config.yaml
n_layer: 14
d_model: 128
n_experts: 128
experts_per_token: 2
d_expert: 32
d_shared_expert: 64
activation: "swiglu"
moe_layers: [2, 3, 4, 5, 6, 7, 8, 9, 10, 11, 12, 13]
router_score: "sigmoid"
normalize_top_k: true
routed_scale: 1.0
balance_loss: 0.00117
balance_bias: true
router_bias: true
n_groups: 4
groups_per_token: 3
init_std_router: 0.0208
lr_router: 0.00376
vocab_size: 8192
norm: "rmsnorm"
norm_eps: 1e-07
tie_embeddings: true
optimizer: "adamw"
lr: 0.00371
beta1: 0.9
beta2: 0.98
grad_clip: 1.0
batch_tokens: 131072
seq_len: 512
train_tokens: 676100000
steps: 5159
dataset: "wikipedia_en"
Below are experts of layer 8 (counted from 0) of a mixture-of-experts language model. Rows are named router (the router's row for the expert), gate (a neuron's input weights, with its number), up (a neuron's input weights, with its number) and show model dimensions 0-127. Each number is 128 + 32 x the weight over its row's rms, rounded and kept within 0 to 255. Numbers have three digits each.
After each expert's rows: "gets" lists some tokens that make up at least twice as much of what it gets as of all text. This comes from a sample of Wikipedia text that the model never trained on. Tokens count by the router's weight.

# expert 81
router:134156122148158123104155070163087130160143139181152087111155139073108209136111109131108111143161152145115095140083154196163075091102095091108110055139116192086161177128123112108141125129146145157128124111079210102165106122176155148109112159106082098073123127090143093149147164141130139050130135136114071084100078095138075073118155139147116116137128101177177129121101140107168125161073
gate0:113155127166195198158162144165117208143134098139166117110078124148097129128105159175137142116123171168104106164110098101090120118160129109121086115108110120077144123135088092103070083099144166132153155129122118110155151112091163146167140139142085146133119113080120124151193130134097148136124168164237163129093121139078145133067147110124109102167160117207134139173041180104142099131175
up0:086147115117167150181161088157156092109122099130120184102161108153078190088147064160139097123085151121127152120140103128170113070131117105117050186089130169122094086179155090141161128090074215093157097213151143135132098156137113108088126103159146105138113120138111197166109157118107158169176155089092109143119151074126151122126110127173141109138115138100128122165115062090126122100090
gate1:148102140151108128124082147092080119132161164122135107071182141166123109138116115124151131123205159109147054159163133093126138163163129153219087132170100101128106114189125176149117082104123112175115074114147067185144142098184108106139115121111088110169108113164164119168107135094139148132131106086185090082164091075095133153094093103134130155081045087120169156131094108147148090146140
up1:137117086116164134112097115058087105171121165129109065130154115176101136167158116110099175112154178102126099149173134150087070159178121151122113118152128102154110105161133180137129130109194067184110112101112072121115123079139153148108168092129039093151107151168184134095107157068121074117126121131140171125109107079086114169084085132177116140105128122092165140138109138167083061179130
gets: " f", " Po", "al", " local", " public", " national"

# expert 67
router:158150139170160134109116115154158126144144157147158149086159159101125132093097130183110081181163120130197129142079139143116098105083086018143104152126094137065156159114092127121114069109127161129124144110091130085144083098144099106108112110146095130108159147156127090102156130162171166112156102141132083130130051182127094053125136108163132121096153078179157190145104132092083138187068
gate0:140075134102159164119111111152126105119132122119136139096050177148127157107124108180104041120146096087191121089090127165097170139119161137101109178085114072139133125152044136121143142164161145156101148138053113132136117093152160087127107108124147099132157095168061171123147125126185094120108136144133109187117124160095143075123075192073159151125126118134164160179154182104094086156165
up0:134102121144093136140091149110114144171084137140136128109123092132127134062095017093187110136099160120102134111126105080180127156102109134081137129128155155138101138124146143132118115149132115140166153101180156130153192147151089137143106130143055183161087147164108161103152180157096045124103060164117112157089121122098128136138144126161127175255117116081122177123079120134147158140150
gate1:134174148157099114142093154068155139100146092111145115162105088106095110137155160089084082136110143108205112163114138174079197115152143149141134160122085154088104147111144083109101080045165159036152089135116142121090089103101121143151106089137194160122134166083115075069130118160087182149132136169129121091152103167110110100104069143151116172096083104095158120117146129082136101147138
up1:154111064141125165133143106063126151172084124114106204138131081129084123076162151167135142081156123130076086126151152132139101156160077131112143087137126135144100142143114126139131115159152142113095103139116097091109180085137125144101080131196106158134085182115186117137129155175151164119068125059148115091094179129129114122127139186059116157119095097108105111212117045122080163143165
gets: " out", " from", " up", " back", " to", " off"

# expert 33
router:146129126137142131071105113180107090159126113145125144101151166086090147131084102137123116131139087141146095093071215159155088109098087068118120085080090145071060118077114137071103097087129123177118127098091139120128092126157126072069068168093094148109179118151133088107187111115119170084161153146077110084111056148133085121139150108122139129161106084130149142137087135101179142171127
gate0:161121148194174113122169128079153096148126126174081036141089135149148152098106140145169141101135144142145111141070061169106200126182102199154112091142127178123160075170166077170151157099114153117138116101153176150102141116140161178173117115151161086131126132100054141135137149097146192134113116132119107087113117117083087094121165148138151109137105164095099134154137074127066131174121
up0:167166098084145145169165137176145151174102072134115080160145116116077138155152169140151128159127153139084114133126199137125082133124124093181163124119102158069145090105131178112095168079097183107135090072163159165070089110124099149145171151170137135121162091105120182161142162051125154162177096155160140143159108130135149082124154089192096128143126190135139143089154082102164175116134
gate1:072112128160174141104148102109128127142154114090171112074155163091101124102164101094136099113107118140129120153105082158098190114156112082074153166135121123091143160142129131180145207167146153113168126086189125192132140131118132092131117174045097091113142095141150163098109152142140183134137084149127055127124043189113150148117137100087152123100120130148190160169093132106112048141099
up1:123126117130117160139109107087183132106104149092106082118066153123138112180151117125115161121181127154139105137098076087140099170177114048128127090096167156131119136162193114158098127104155051106151100201145101146155124131111091169098116180113162115116121135118119152090205120089102167113135145169087082178093145145149091131153121066127087092203129153131091127099083165203151120145117
gets: "0", "5", "4", "7", "3", "6"

# expert 6
router:128175119186154122089142085143140117173116182120095134108166148120125161105103143124107122124154108098154118135078172167150102113111088063114141065087132148060155137139116151051156094092106153144140091096076129168117109096139118094098098124116088133104122124116113085133181169116138123076192116143164050110130055148100067085135127125141135149169115060137168153149092134151158147134036
gate1:112151116137096154085098187094112126121143108172126130126101106126087192126087118148099133140169121128135115209053128114102075136159139126107179094167116115127155156108168099125173139105147119190108081086125136043124129117167131123154069126089129102132126118113088055135094090082157125133150140104145108097090111073095175109158128166174166130088129073088098204113112164096061128128086
up1:111192110134090116137122093127175137070102198140099118103141140147131164129122162089072124093129100070094091132093133075103081104058129111117178107165153111086120064121170163116155159158110132203142127151068082080156180106128146133178090124075125077155097129108135102099151162171102113152151124148207127179082180111104155114153141165170149136144098133155118115116099164153159153119140
gate2:139162125106123173099148098197127108115146145108155142093192168155154147138148122129109099126133171163160144194121119156063133114041084117087099136141143128112080078142103129146166137193115173152109164106153134165137175169133129150110196200125149129146121103120100125131139125137143147094108165097121160168111121110182135133200095107026154154111162090145223122128138133126161138113167
up2:152158119123147130158175118186099127138100173142106149127128137117144141088121168143146085132182135109143169134094068066093146161167150119160155082100095060113156135094173127126125164192145154190110091128110135146160161152129142195180140154138121073114093135130194130163163109142142153126069136138065096151092192105167119100154100109157119110118142047121138068089132158162080092147071
gets: "0", "3", "5", "8", "7", "6"

# expert 105
router:112193134179175110147136092123117152159153168140138115059173183106144156109075106148146081184132152144129112127107170173134142145121116107130114135157099165086130130118104171081134089077126134130139114089092145147145114132102146104104123161137055127086131156151125093162165143132128133045190127137119067030116061119183093089157161131148145159170141099139145185173096128109137141118055
gate0:082102129144158201108087125115127143109212139161137129130154124110144153112104116144144149187140135121130099045151103107143095101085144153090142146133131161082114125095097127084138151148102128161105143181125155138078106133119219094074114107168106079107149173145089148123104179137159101073118183084118169061117077090132147119112062132185100187110079105071133140150112117109156088150123
up0:068099129179066174177113044141090140144155153136160148120094152154121117133070124107186183136102128090113098100157132119179151087099138125162055110103120149086078100150128146114138170152110090150154123140127117182114093153116182093066136092149114044138164146123130117135157174142131082114103103126208164088148114152072165127128112157160115136123112135143165094104115189141137072122096
gate1:087131171060103136143095162134138161133138144117118165136131140070119169140123171091155167134086130139107148105114141101128168063115100098142152140107100125127218148060120117146084143051134085140134105149127081152088155108104117140089099152128162116101105075122176125141099053153106069130131163165083132121141111190206069127086126142160095169150162133076152148120132134117144048101090
up1:078140180111117118077142112144121139185103131092115094075065093182079111126200081137098168216089093185134075136091087124050139125178135122094079101145151131143156116120107127106142017135146152115130153128102099127086094136170129153118185083103161166107145105157109152111102163129110174119121151154149101097126113110116129126159113080143166104091111151101161176168153126120120118125138
gets: " |", " –", "ide", "play", " Scar", "}"

# expert 91
router:113182107149171119129123097150119102160173138123090091056155165120103176087108099149139104161135112142130124126097158115113132099101084050114131097179110142121094145154092148098165090111143096163154104067110160142120113121134144123149063179091104120062135139156133091131186167125144148106198153171127082048156031120105089099147088111136159124105156071171150172125115124101104110173110
gate0:095165107111139178147147096121125071108105143116197123141133130123090124110057113138124127126132135173106170170091168189143117116040097096151156152110079082094131114090034142140115172166153148157127143160144129106086135125104137085107140134086126143088180117134128111095147148134211084119090111123181169083145128158072152152135136155150109074144101145139115084142124033136151083151093
up0:132140159173144166125083133076090147162189100093160097086171110121149123104124088197134147118111109130149151106142112109055084178163153114152122126145160109139120150157107114100166126164123128126158073097116182125127143121116182111132219115157150124115161166182113183145124154196191143158091097139120103081177105107103156125161081125153190141171146128079111183193165115186120134134117
gate1:160109078087093126136099116139096138123125135099158104143157141040150120130139093104168154088107174129154152156088150095122149108101112121156197131128058101128138121158173080060114090172110090140075054103073134138147128179067097107158090174155112125107119165144201133170130107093118163100129103155106077148103075092171103120157147172092131106121173156124108177068109139141099092134120
up1:134106131117135055114193116144169148169139088134113168160084134150128143095095157073112124184116130119169139128100121124111122151060133129143120069106130143112122105176112093179125127071047187170124176187163121108110194111156101125134125122102207133095101109174126066163202164136152121131087125115093098158153135091163068090129136114129145151072086135112136090144132077081104122135127
gets: " |", ";", ");", " chronology", "vent", "):"

# expert 69
router:078144143163135124132096110132116136152103106119113096109169164115125147080082135148056101160114131120139100174078209107159154092103111094118118128125058133145089124113131134054156108084125108160162153136121144165115099127179100115098088176134093106091090132127161125146149138164178141068140174127125085086162058126061044123155190067100106113115098075179118133120131117116110119177092
gate0:105089141154128129055117175190176116129094103119082155084124232120152124148137135133144092163115125104075100134078154117129115071185108149121051063094127112163078088121121078153139117121158116103138120143121114116130122065119144083152114137168094141110111169108121151124104161094160120134124116092117180083086153120153100150102227091146142091108149125101140156161175146090121194101122
up0:164161139154092161187168111093105135104123082153110070122140078156168110129136193060105122166155146118137161173154198094110127121122131161069194147140091141105122136137146090156116141076093150123093144097155094105072131121192161164142140090103173148107158103150090174152064135169099138076087114085109105129128108113114148128088085152180121179099148132107076149135096120110122161141205
gate1:091115117139132117160152118099093158066136121123105113150142134108110185102170087104140126146116135145156130099106071081153214143129085114060118104118129131142093115082104078144142116088121100070163142159131096138218110138131107079100142168087098110140065103115122132193149103139168111094094101125101094102111115088173066155136178116107195137111155146067110114045176115123104119109077
up1:198124141102150115162106148179083136166148162173151092109145160118168069111182140122129214174174113139070156199141151094141079115109161121160055125127100087144122133166123087146147152100113150151156150138160147129086141092113106107145156136138122144105149120110100094068158090137018124106161109149161141162173082124160125163085158159133090086151128139175127174118126108145140158142181
gets: "0", " W", " H", "w", " L", " J"

# expert 68
router:138140117117136110115064140157112109140166140132146120137158160075114179097039117140144102179151070140170073119132156150145117106096118026080139074117077136064137125087124096109145080062138128138154105147110131137100072114134104135102080120131081143114146120173145091151146111133187139074193147121144090118130103118157070103125127075125110110149121061164156190152094129132135094136070
gate0:123109123106098121180131122123132092132135150172149146149134146084102163161168063134148107077253133119139110124154117147118175090120176141155122152107119175127113098146111126130139135107110128123151123071171124178077095057043120107140073129161086097136057053110100077164123115135078122129148106173139133147126136090134134070158114113089192147115162107139126102116078107099080100100109
up0:146103134091107157170126143163131172118133121148146123117136134097133169144096047110137087070170116131080109130131129170099128069144112100160106127095095132108115105097118148155113162047141083095149105123142126158115123114073142144149127132110070107112053054138107105127147155111081049141119154173047180151149143118154113106118167120105136203122135100152128045051106077120115162113142
gate1:130185093106131104209106100122114136119116152106112127141093129108133157161084115055145207139083101163108049139106132134159151130140117103145110144092132081205174157147115124137132118080125075114169151148112105153152163058202118131165159161151133150127163134112106135145147035196115143144160140113173135111141107114138097131115137096171131135124160129174136183207125107123184142093089
up1:145155206126157125192157202103153188107147083120130124096138172134150136107090122068110136148142115082096108105079133132126117160164143058160150128103132133126150098185153109126097123117105076117161180123102119094137158175160125162094137106152125128095140123104144165149132060178178150140209103155115149137149105094172132082166153077195140151137152117137150123144136121206172197102096
gets: "\n", " Elevation", " Camp"

# expert 34
router:098132101143206139111120096196120112152161132157117145108150167105129168080099121119138136194201146200164067087088162137142109117125110064128155108122084114071136160088101145125190077101137146145179107117107162107142118140151095140123105142104081155141141150167098099141105151114131176108216152098135121036139095103142118124139170140137196163106066111155176154135130127113160140139140
gate1:166104076137067151111136157151079146142111111162115152136152111106082156121143142136175082171103121112097106130112088060131063131082154127147176171134105120209167189130077166094112139111125180155101113110119196151101143197173108110128103124126098174154098176124129157143140120114186147149174167145116111171167098101061112098131191169118176122119168133188143136069150106142137136133130
up1:079114087115148088154100142115179126109154141035145048073086155100072145148091115193128118079065114091143117133110117091110151144141138159157120103146117124185132086105138163073130124154113105097122132149119169078122110110146193097150129132103096142095151068191137095117072098118191140141182106141134178126139114139117121099174110146113153111098167111124152148091109143102157045088172
gate2:141146161132152178141100111138131139107199129133125130157199190128148163096134128083171149149117083178145094096082176166110067124121176092092097087134094118087173173117111113151125161056091185099168084128115161068121140107086139141107095113180182161143210117131130111191159121130080117137162169112142077131086138124058150117137147075105158151124110105133104110160145158118116125117134
up2:115122135149128069077084074063159105150077098139134121095085146130094115172140119128120105104150158093137149189168124115174155149131099154204110152110127164140121066085102075118137125158203056153117136089091166144154120137137157078073101156095113123095114138107181103099127134191121089106101105155155149169134133101160124151156120148129078096122121109080151183125082063168098125085087
gets: "o", "e", "a", "to", "ro", "go"

# expert 62
router:093098129174171146109128088118122117135180137163101071080155175085090137091068144160135112188184107146159102139078197152135106100109089078120118097130072169091128160102135160087124080119139142148112132121072161142131097144131122106088104152143067169130135142177110087138177139179152155077167170121130079038134069122159074108138150121120121108141091104139162159138096149115112105155075
gate0:142153132141121109127115133185095126156151159138127161119142091136140067053176100082108136136166165120124113168102162174127125146108143139123109128139158122132131145175139136130130169104143086161170107023105255143189091141077118132090122071163124078128125185117104073113121145116178111136097162099145146146134105142162098133105172072110148161143178097116145099145138078163107115125146
up0:120133140118115087118135141165153097129142139058198131112068176094138134142157058140147113035145096189118152141151118114124121145166053119136162087101102123148094156125172139170131158048114107137138137102144091122111153069142145127136146096107098139090066096172154061134155034120109139129146156154161149155135130096120087178079147185109124099173139124179108149097167135155135136106145
gate1:076127110120143109126137144156095112137175146147133149103144091144120188111153138135133055124121187101132052117150132139118122123074127115111183112210142076097191112104165173127163151150101148138166115069095107131111142164161124164114103128204065110172118072166064149143104070103166104144127141162126110113145095116200157109115070160185082166081152101125134092090141132127129137096106
up1:170158163149091166154119140161071142094122156109146103140193147158194107198114145132171078121079140078094129058120224090144148124103056122144106189127096103087099102173130205076146140088154120088125133171128155128082126133148148093198145133111144104148087139170111155134139131129087066110084127102126115127107118111145174102140173140134153113134154152116190152113107114128105136162123
gets: "1", " God", " Den", " Ra", "ber", " Commission"

# expert 44
router:123167108188170133107144065172140133105121154155119160085149163106082153085081119166112107178178141114158118133063168197142123125120100103091102125129105147076135155105155155078160105068125154153142108105143184091142103116147140123098130139146080125098179166182084079106129125107107136064179176123142103062122057105160084127134136136093163117155143100175164165113085109089106131153071
gate0:134147108167140121112105198127122130151113131140138135097095129145129136168165199155103069181110159178152117219137110155151100107137161171130100113174146103113120147101121210064162180098146173134130087108136149104116093162111134152204137176082165118097112123118148153125132113094132151135196147135172146123109154205099148121203170148077162148134188081075119134131141146097149130147143
up0:134161115120132091099112101134146063091160147162153114178084160126062154137123127116124171100130125129133128098149081053151157127057147132175139142087101125140112107117141121155096132134123133148148166148142067156155159063135177089120135052184198111154129140148198069137137123169132122143119135188111087143129120113164132063109085122107119136103079114102198166105159174167075145126186
gate1:095169136091118083101160102070144106146136110056079133132133136090072104104117072103118155123181085138122122119073148150156153090086116144057159081078112183165116111140138151153215112119131143118109098176105134165104123114101087158097111084108102094104134155116177114069186135167146097043151169115142144157157119142096108105160121131084096133137161090127124138191171150141165087126161
up1:088129136200133059132138106109149102133096150082129174155103116134102116064092118163101124152142133069108150129101115208165149131150150133119071091126111153131084083104142153117219100099132187089098103148181111147102086101069163154078175097142144099140119075133131113119140151127103124064081193076093130153164146119145141076188084163110121096089149125114100107128117101141092102112120
gets: "5", "7", "4", "6", "8", "3"

# expert 113
router:097167081153142106120130128132131136146152103212168097105164182093108167114076149129109104113178100157134097129107170118164138139041081078134133109155102202127108145086115118103148061134176144129151112109105135080137096111115093091082092173099079168116105141114115146145166144092122137076143134126115052059123058089080101110131175117125119140130066077132157149140108152123120113143072
gate0:142109153137169137082083091116131128134158135130170130115136160097196123143070118174146098133099155187133130104128133163161148098125136112114112129101155130089165138126139135046105102087162163110120147078138121108097123115215201111088114046165121124118114136090114114089108119138106193156140172132112153076136075113130091106076141168156122041148161131236106109143113086136122111157125
up0:134084103114166116137135084165130116096169087143130191121123188129166148123043081125154127119081145127118146140114148128123144114099170117081041150102144167131141130085091134068136109089178093082110089071138151087117060115157157102102070130121181122202127144064077124123125125091107129149121153126158154147129114081107107081061123120110162147092127152142100137097171124073120089090170
gate1:089167181086091143133126132146098178061136174076118126118176124121112180151094123115132173110148131119100187143092126092113107105121128136173100164175122109113122020117116125137108106109189174154113124129097149180085150168152136127090103129160166097077160102157060128149148126143180109154107079048099147142197133158145140120090137137092117122148122150145177062137129098149160087173146
up1:092124122158179176111139124104163078121148120158121190116103187108139112153126185196119105115171118176104099085136134135108182171121155157131155090109154136123136193098140174120162145132120126142168202120105157081201102169170175186147153120138125180190157122095168129118120163107068127082189128120132096101092124096144140158184131105163152086104113141126113162099168133104103118081069
gets: " he", " He", "\n", " she", " She", "He"

# expert 53
router:099133107132168090115131083181137088162178078082135113146106179094128197099116099151088141150121132146159069184067151145136108127117073086092120109091075170107088190112118142081125130084156170166135119076121148148137080102112110125095067143096086123096149169191108090149163091125120188106153114144144117065150072112141108141144150129138172152136086058151137171153129138161140148157106
gate0:152147109139150130100161116136137123129166140150099118131108122093127107126123120148124094132166095176128106156138133131098133111107109181158115143080104088139131115064107111143189089109067152174133128126098142130091091188148113144131102116167065183134100154089198100161152146076084116148118171164173072084118109102145078116139141107163108111171114146126169152141107065067067143238047
up0:167138151128126115092143171169114131118129175115114021147086148121159104120168090112057113117138120131122093177134095154123134172083127145114158107099137080127114138080158110117169088071105135174173137089146123094109084168087107107138131152118122112114091127114137075167158100034139145135125223164128083094108167118163116132126095137191120147177124099139121150145152085049107124176098
gate1:109152133099150137157135117130091136106152203163146121136157188100116117065123185075108148121122168119132117114064154081122114120101188127175111149134125177154087093128132087100116095060109083156152148147099178129180166136134140124073094165134066118125105101149181098113108144185137097057150114168130152142057104139139100095129155076153104155190120106128107144075113160084077093168109
up1:132132082115152131164100082108091094132137141111127128167119200067171147161154186103096173106131164127066116127087083079111123101079151113146156165110116181162076174139150085139114172092143134113158160079121143143152122157195158124045133153110108077120163116167126125118085111150133155113147058153127165127084110148181133110160116107212166128091139088180148174165142144157122162135131
gets: "-", "=", " re", " After", " See", " newly"

# expert 0
router:079195140180148118105101081145107119139186156111141127091141145111129155148063139197111093177156140125196092146103180171132115126061129057117115092144083139107176122080111152059110105122145137129174146164132157135122090135125122113117099122136099135134120141151112103126123134171191108129170165105146064083081141090165062108151167103121151119174134061144126178142068143114110113184101
gate1:089160095164125139168124152170120168173136089097140167126185133149141138109134182131107135113100064139116099135099178207090137135117097111078091185124168098121086162171083145138146143141169142125146148152137194092112127128115180089107109172109145099133137190145098108078142119153109169138168130127131175086185107029083086136106164134147152123091093181058137148129118130181144155128105
up1:114205100165160198093095222149147105153121121085152170125148177163147147128145165176108132134087090128188107129126159134125115100133073124117137146131170076163135116184104133179144133115118159092165188118151179098100099131083122052106140132142125129179146153194098119080128118110119175125143149119148085096178153059088052176119150173110102131109137122111102150141141133143133127111160
gate2:016150168147168126134119073142152157106198129098082154182083137185108112094126154073114102162150174113116093134115159146143159094112124112186131097137087112123158153097128121077141085152122134097114132174131096143168126135110150122078184166108124108141144132174095093094137182061134080105135114165118077076102141048139151080171153099107102121101155112105131184125087108132087132129134
up2:143148136130167138079102140121137140184146169142136156090209097147161134132144104219113182082128124091150133135119151151074110113186176166073083131128141089128116095109151168177080149146182117123135082107141143116118131137123121143205120116200140116098115107135085215169125104140088179156132130120118163109163099182114198152122094169138137109154131207140112079137141100115133098138135
gets: "\n", " (", "′", "(", " ===", " $\\"

# expert 22
router:117122148154181136119113160179091145124156130163174143077145171110113156064076120198146127179130117150142076141082170129115140090111120106109129134123125166081131135082089151083136080070161145169116108096118150145146088117126119109125096139082094147105178130136117031126120128105111149092165154084124097040118095200155062109133136159105140122146110081159178152113087085145112078123082
gate0:161130100073119151097157105136088109116104163161140179123069125111079076118081110147127104093114077150122105148107119110138104144103142125075142124119072147100149131202142168125186120151062072190127117094113178170130084060120076132139135070105091114068153121099135091132173112134142057143183105109127162104141165131177097111107091123132027137157164134120100132122132108148158156133096
up0:134130118117144107146126131123107122143100131128151104086100207135140102119115143109102150177152111169149145135112121160197086133084123120192150104082065089099104142173157103207135115121175080154176132135107134111034144145051106201119081140100147112142136143141137161114126200205102163111143094154143147152103116091173184171116180106147152078166111171123142121153105111167103114129128
gate1:086132124120087148131201116182161144154115131135154141051131179072111112150127143155171119104144144184146107088096138147155077108084093090214132116158100124155189158159203114158140149133134183167108142105144142107121144122106148136135107187117166179111114106122165089159112116085127142109124108105104171187162096124135033128093133113086118109137156131107078185167186111107164102126108
up1:145120162090108171130147087181159122142133085110091162072124143124142077162164100170156083105127155133184143125152107164108082101088066078131158109177138127107145133162163092143127108103131215131114160123148162112064084091088130087116101155015145143091098126150144105154126095097132158072110164104069174164123076126121093155120100116105090154113111136107093170144134123123164091097094
gets: "0", "9", "2", "1", "4", "5"

# expert 112
router:128133103170149131144131134160130144157165129127122092097159165128114163122063135150114112212171133117193103119100161137141129117057109079103133145135074127094103134113080117102129072108153170161142086157110177096142088119142105079123081160079050132105128113150084064131164129146155116114148134150150127075096064126197055119138186110127139143153105076151163142129089108083144103177073
gate0:126129096100084107122194088154109124162112144134136141123199101124124105121111161107120137166141120145134131147142165115078140113118147117112091148095121094130078110141076111141110067129212148108120104163137170155178164103104151082096130138133112083145150107180083135097128165088153193156127061103197152077121151108167094148068158089082192119160092156149169136122085133048134086176166
up0:086132164200121114127107108131158129154076213143160093141088155143129103138146216156143193155154134163110101086117143153143147108093108171138173165143156154153147123118162093142143162119123149085096072194133167094115166083136118109096136059109104078153144131113199169110088144154098148139098145164113163051162152125096080140079194132100164093130121120145146148102102131090145146119158
gate1:152118187158150143132131073109135134077085135144152097107074120159176100161117175130104127135174132124184138099155175134137088139116056125101150111157149161107108105141143060107100194165066101145117127133124157169144091157131161144159088123157163107141108167222160211065103120111121132105132137175082093104173122143161102111156150094146173121173083103110090142104125112102204143114130
up1:102120097055106114119098154093128126144112182109126134133136137111060121106136078148070107128083130137095104151158120165086112128131202137163112132097132105173126128171130192143170067106186136037148125145111106094123086102134133155078168182090035133095179112088103079166104175117182126143087112091127108141152184122111160109133124149117098080103167119104129115090118122158143119124186
gets: " ", "circ", "pos", "gre", "đ", " far"

# expert 5
router:111160111130160095137142138132109126161151116171113149078167143084132144125071116121113092183160103130139095113095167144167088102096131033116107134129078173100167132099121140056147098143151113123151108136085147175137101131173150138121106149165115114095153177177110047172148130126128162103164133110101073047109082091192060132151172143094172127164097098158177149133093097083147164113135
gate0:144098147092094145180135144173116093131145180120170161102186106089155173115186101152145173140147089186120135151133185105182131146008154109100050108110082131164105178118082124119129131137069128111175156149106063129194095133132074131102159152149126169124137147093136090172156117133135088170108136154147090127128137127148143156116099175120136136146163093083123126105102069108111129122164
up0:071091078131124127133178146144089152120134146189109139072111119134157122118137134162132223120128097147171184152135122127052153136121130124126121163087155086159145128117165124138083119120131121086123084234081094069115144132152078134096114106186143100113114162117100103169071136078120148139197113117104047107107141154130157131129121162172126147058128136095157135097124139090149171176115
gate1:191157187106092176131114108210125118171130122129092160081144147100095118121142110156137167149189138167125099183180143081060091144150164097126171105142130139139133112142185163151149162141149162094133155054055169136229132113152151141128171141059145115081139147157132120150110119078139108139157172192117134108117114194152106129135149154127122142081177114139107099126098147133128118121109
up1:113160129150120185161196138123130145144138167093124165142082117151111094132125119190151144145206114079079104171143155107144176119076155111121130108085112149102090094127088120090114171151078120140147088144104109130154114168104179115131128129123146126111076070151141083099077127045165158116082118115157052070145093168128091139142165186150130152181157129177126174111092159124141105193147
gets: " film", " series", " album", " show", " video", " song"

# expert 85
router:138169101162151122044126125107110099102144148171149100120175114055133159121101106163124117149175153159119118163046163094138124114083111054106108064147080172099143145142163148098120108131136125164136105129096149132178103151093142105083063124118092129127131112114155075109208128148117115117190152139163087067096099113101023109143158126111108130138151106166154155148105104087104133150085
gate0:111140121147139120207125136143078146083199119142159079099149156078113113126143114151143163159112136098129137104153149098124136151123138204085068114134147100112113174180105171094173129130101101104188118152133140147145131135124086069099082107131103096146138153148106119158154144097133118045104133146145183090149109119085116179152186091010097164116115097112126070130119142131193087144139
up0:125111074150155160193143102117123110122111139139136127127114124164085119048119085088090127137098123063190124139125191102161156181141125118100154180139149105161142142131225118139140097102080038161142156131132132186117152139142131194139099113060108188128160116126126055172140103124142162120131132095118162157038188138101100099153139175113107127114114117097124134126089125143145157137147
gate1:136132114148124163146100179092109102104107169155112126131130140117191132109115103168130137109192114168112152139108201158107147103155079071094077118121111099167162163155100133128116117142122165153159100097132225148094151119167192166154183131156082132136122138167131096138141162113138116112164127132147129157108096199124068160099120157062117097096120134183088112204166108161111151159041
up1:168100000112150179100140155171124185145133178106101130114118125101139144134118128112091106129156106173087165145124176087102145136131152152126118085147092097132181160109100125178105128128152044152153118087104150127147129068105101146122156136131055128122137133129127078132174136098134111127146076136094187144139140151113104160149161105127095072154174101148099144159121116188099105168032
gets: " de", " New", " this", " new", " This", " high"

# expert 31
router:052175160136195127081175110161131125133144161164109158125165162119120171096111157123100100208128108117133081131116202152155162110086101076110130097148081155091114171106117153132119073079137118129136146150070162142127144105140087162107110158123075137080166117135166055166155154102135139059152160148157088098096104129116051080158169137123122100146115080138131150125118110089160098127079
gate0:139048075134084123143122185073130136152144110141177083155153097150138108087169135159169148041109118125155153189084153118117122169142162087091119085135150101140153112078107113121150084124153128143096117085122164128147102129155131148146060166091130177167144158139131075070138112170175174124091091112093083176138114158206083144145129175090135181155147149172162163144152137143115146128150
up0:118065090164045187153106108094092133216145155102132146093122111122140174109166096126121147139081105136118154101084140081146151130100166136100080118125119148134122183100123171123151076056191126126081104093148183115148120127155159164047177099057150152117119109116087121119127141182146152157132106143106094134170102159144187169104158143094143122087157164138149102154143129152149169106164
gate1:161117104101085125156097182173184145110086140124146162115068161079131130097115122157127140107106121129130085146097118125032097051150089099122143137126174143111139090161168122130103149102098149145153106176116116136118142120166148130128139153158079167103121069112126124177072137133149089165101171095113185110090093168152182138108141168120103128122119070102096036059142135068134124169178
up1:121166118201140100171141207171171180086092145193134141172080133107124155114137175082156076097110175177100067136144109071176125114145085092121128095131146151122115087104165166119138165109103172135138148135184151139091165119164084132142108118177143165119065088116113133107123173108152126111111150178119097111131154058138141115110181158148140128127095113120103222138135102167109115133090
gets: " |", ";", "---|---|---|---|", " Can", " /", " Ill"

# expert 115
router:117131128148160069117091112141138090166165098136116097117161164085119192089106069177131130166120105148192099153030166120140107110115123061106129079118043144089116139097092115117122118137152127134115118157128173092133074129089125104120137157119088151107124121164111091162131144140141159132162175124150111074116096086118098121123172152153178102085101043147175135163097158141178137171058
gate0:169140194130155113147108081151175145101110150133160077083191156147173098127110148131162108107154161123168078130074164142177085175128141109138142133100096120130083198140103099142003159125148087134145173187127129147102171150115142099127091123135128117100170136161149161103114130135057141136108144146132112152138115122120140061109112042121141145182116097164178171113084139110116159159122
up0:128135107044098133134144110104146162100153159124178133136117150099024174089075142167129137123105084131092167093140103162039126168192144086167119129184145100088142141100132195152180121138121106112181078090151112158157143116134118106126129105136109142138110115111103121145185072141162168131135093148098103132154105108112148107118129168184153112127152097123084116086154162151069077128056
gate1:119137186163121125186133194111049142114107177110097157092084130126127122139117138168124102146152135099177143177091150131118094162121131114167080125185149120148134112111161123122108127094161145128144099199133177166150118106163131099098150072079041065113144200139119160088179113098124129111203169163177127088096122111137117137140110109108077119091084139159164122071163143110163155158164
up1:107169126162132148087147093187176080163111099123160084160134129109136072173146136123100156076125129115119138055153116122125176077148133103062186135150116174141120103182128106104135116195085111143123152101114047114143107140109126119149152178116190159146140067128151168113093142125155149138109148100128105149161138222141128131125177151142088134142150110067072096142121214092128089111142
gets: "-", "–", "1", "+", "—", "/"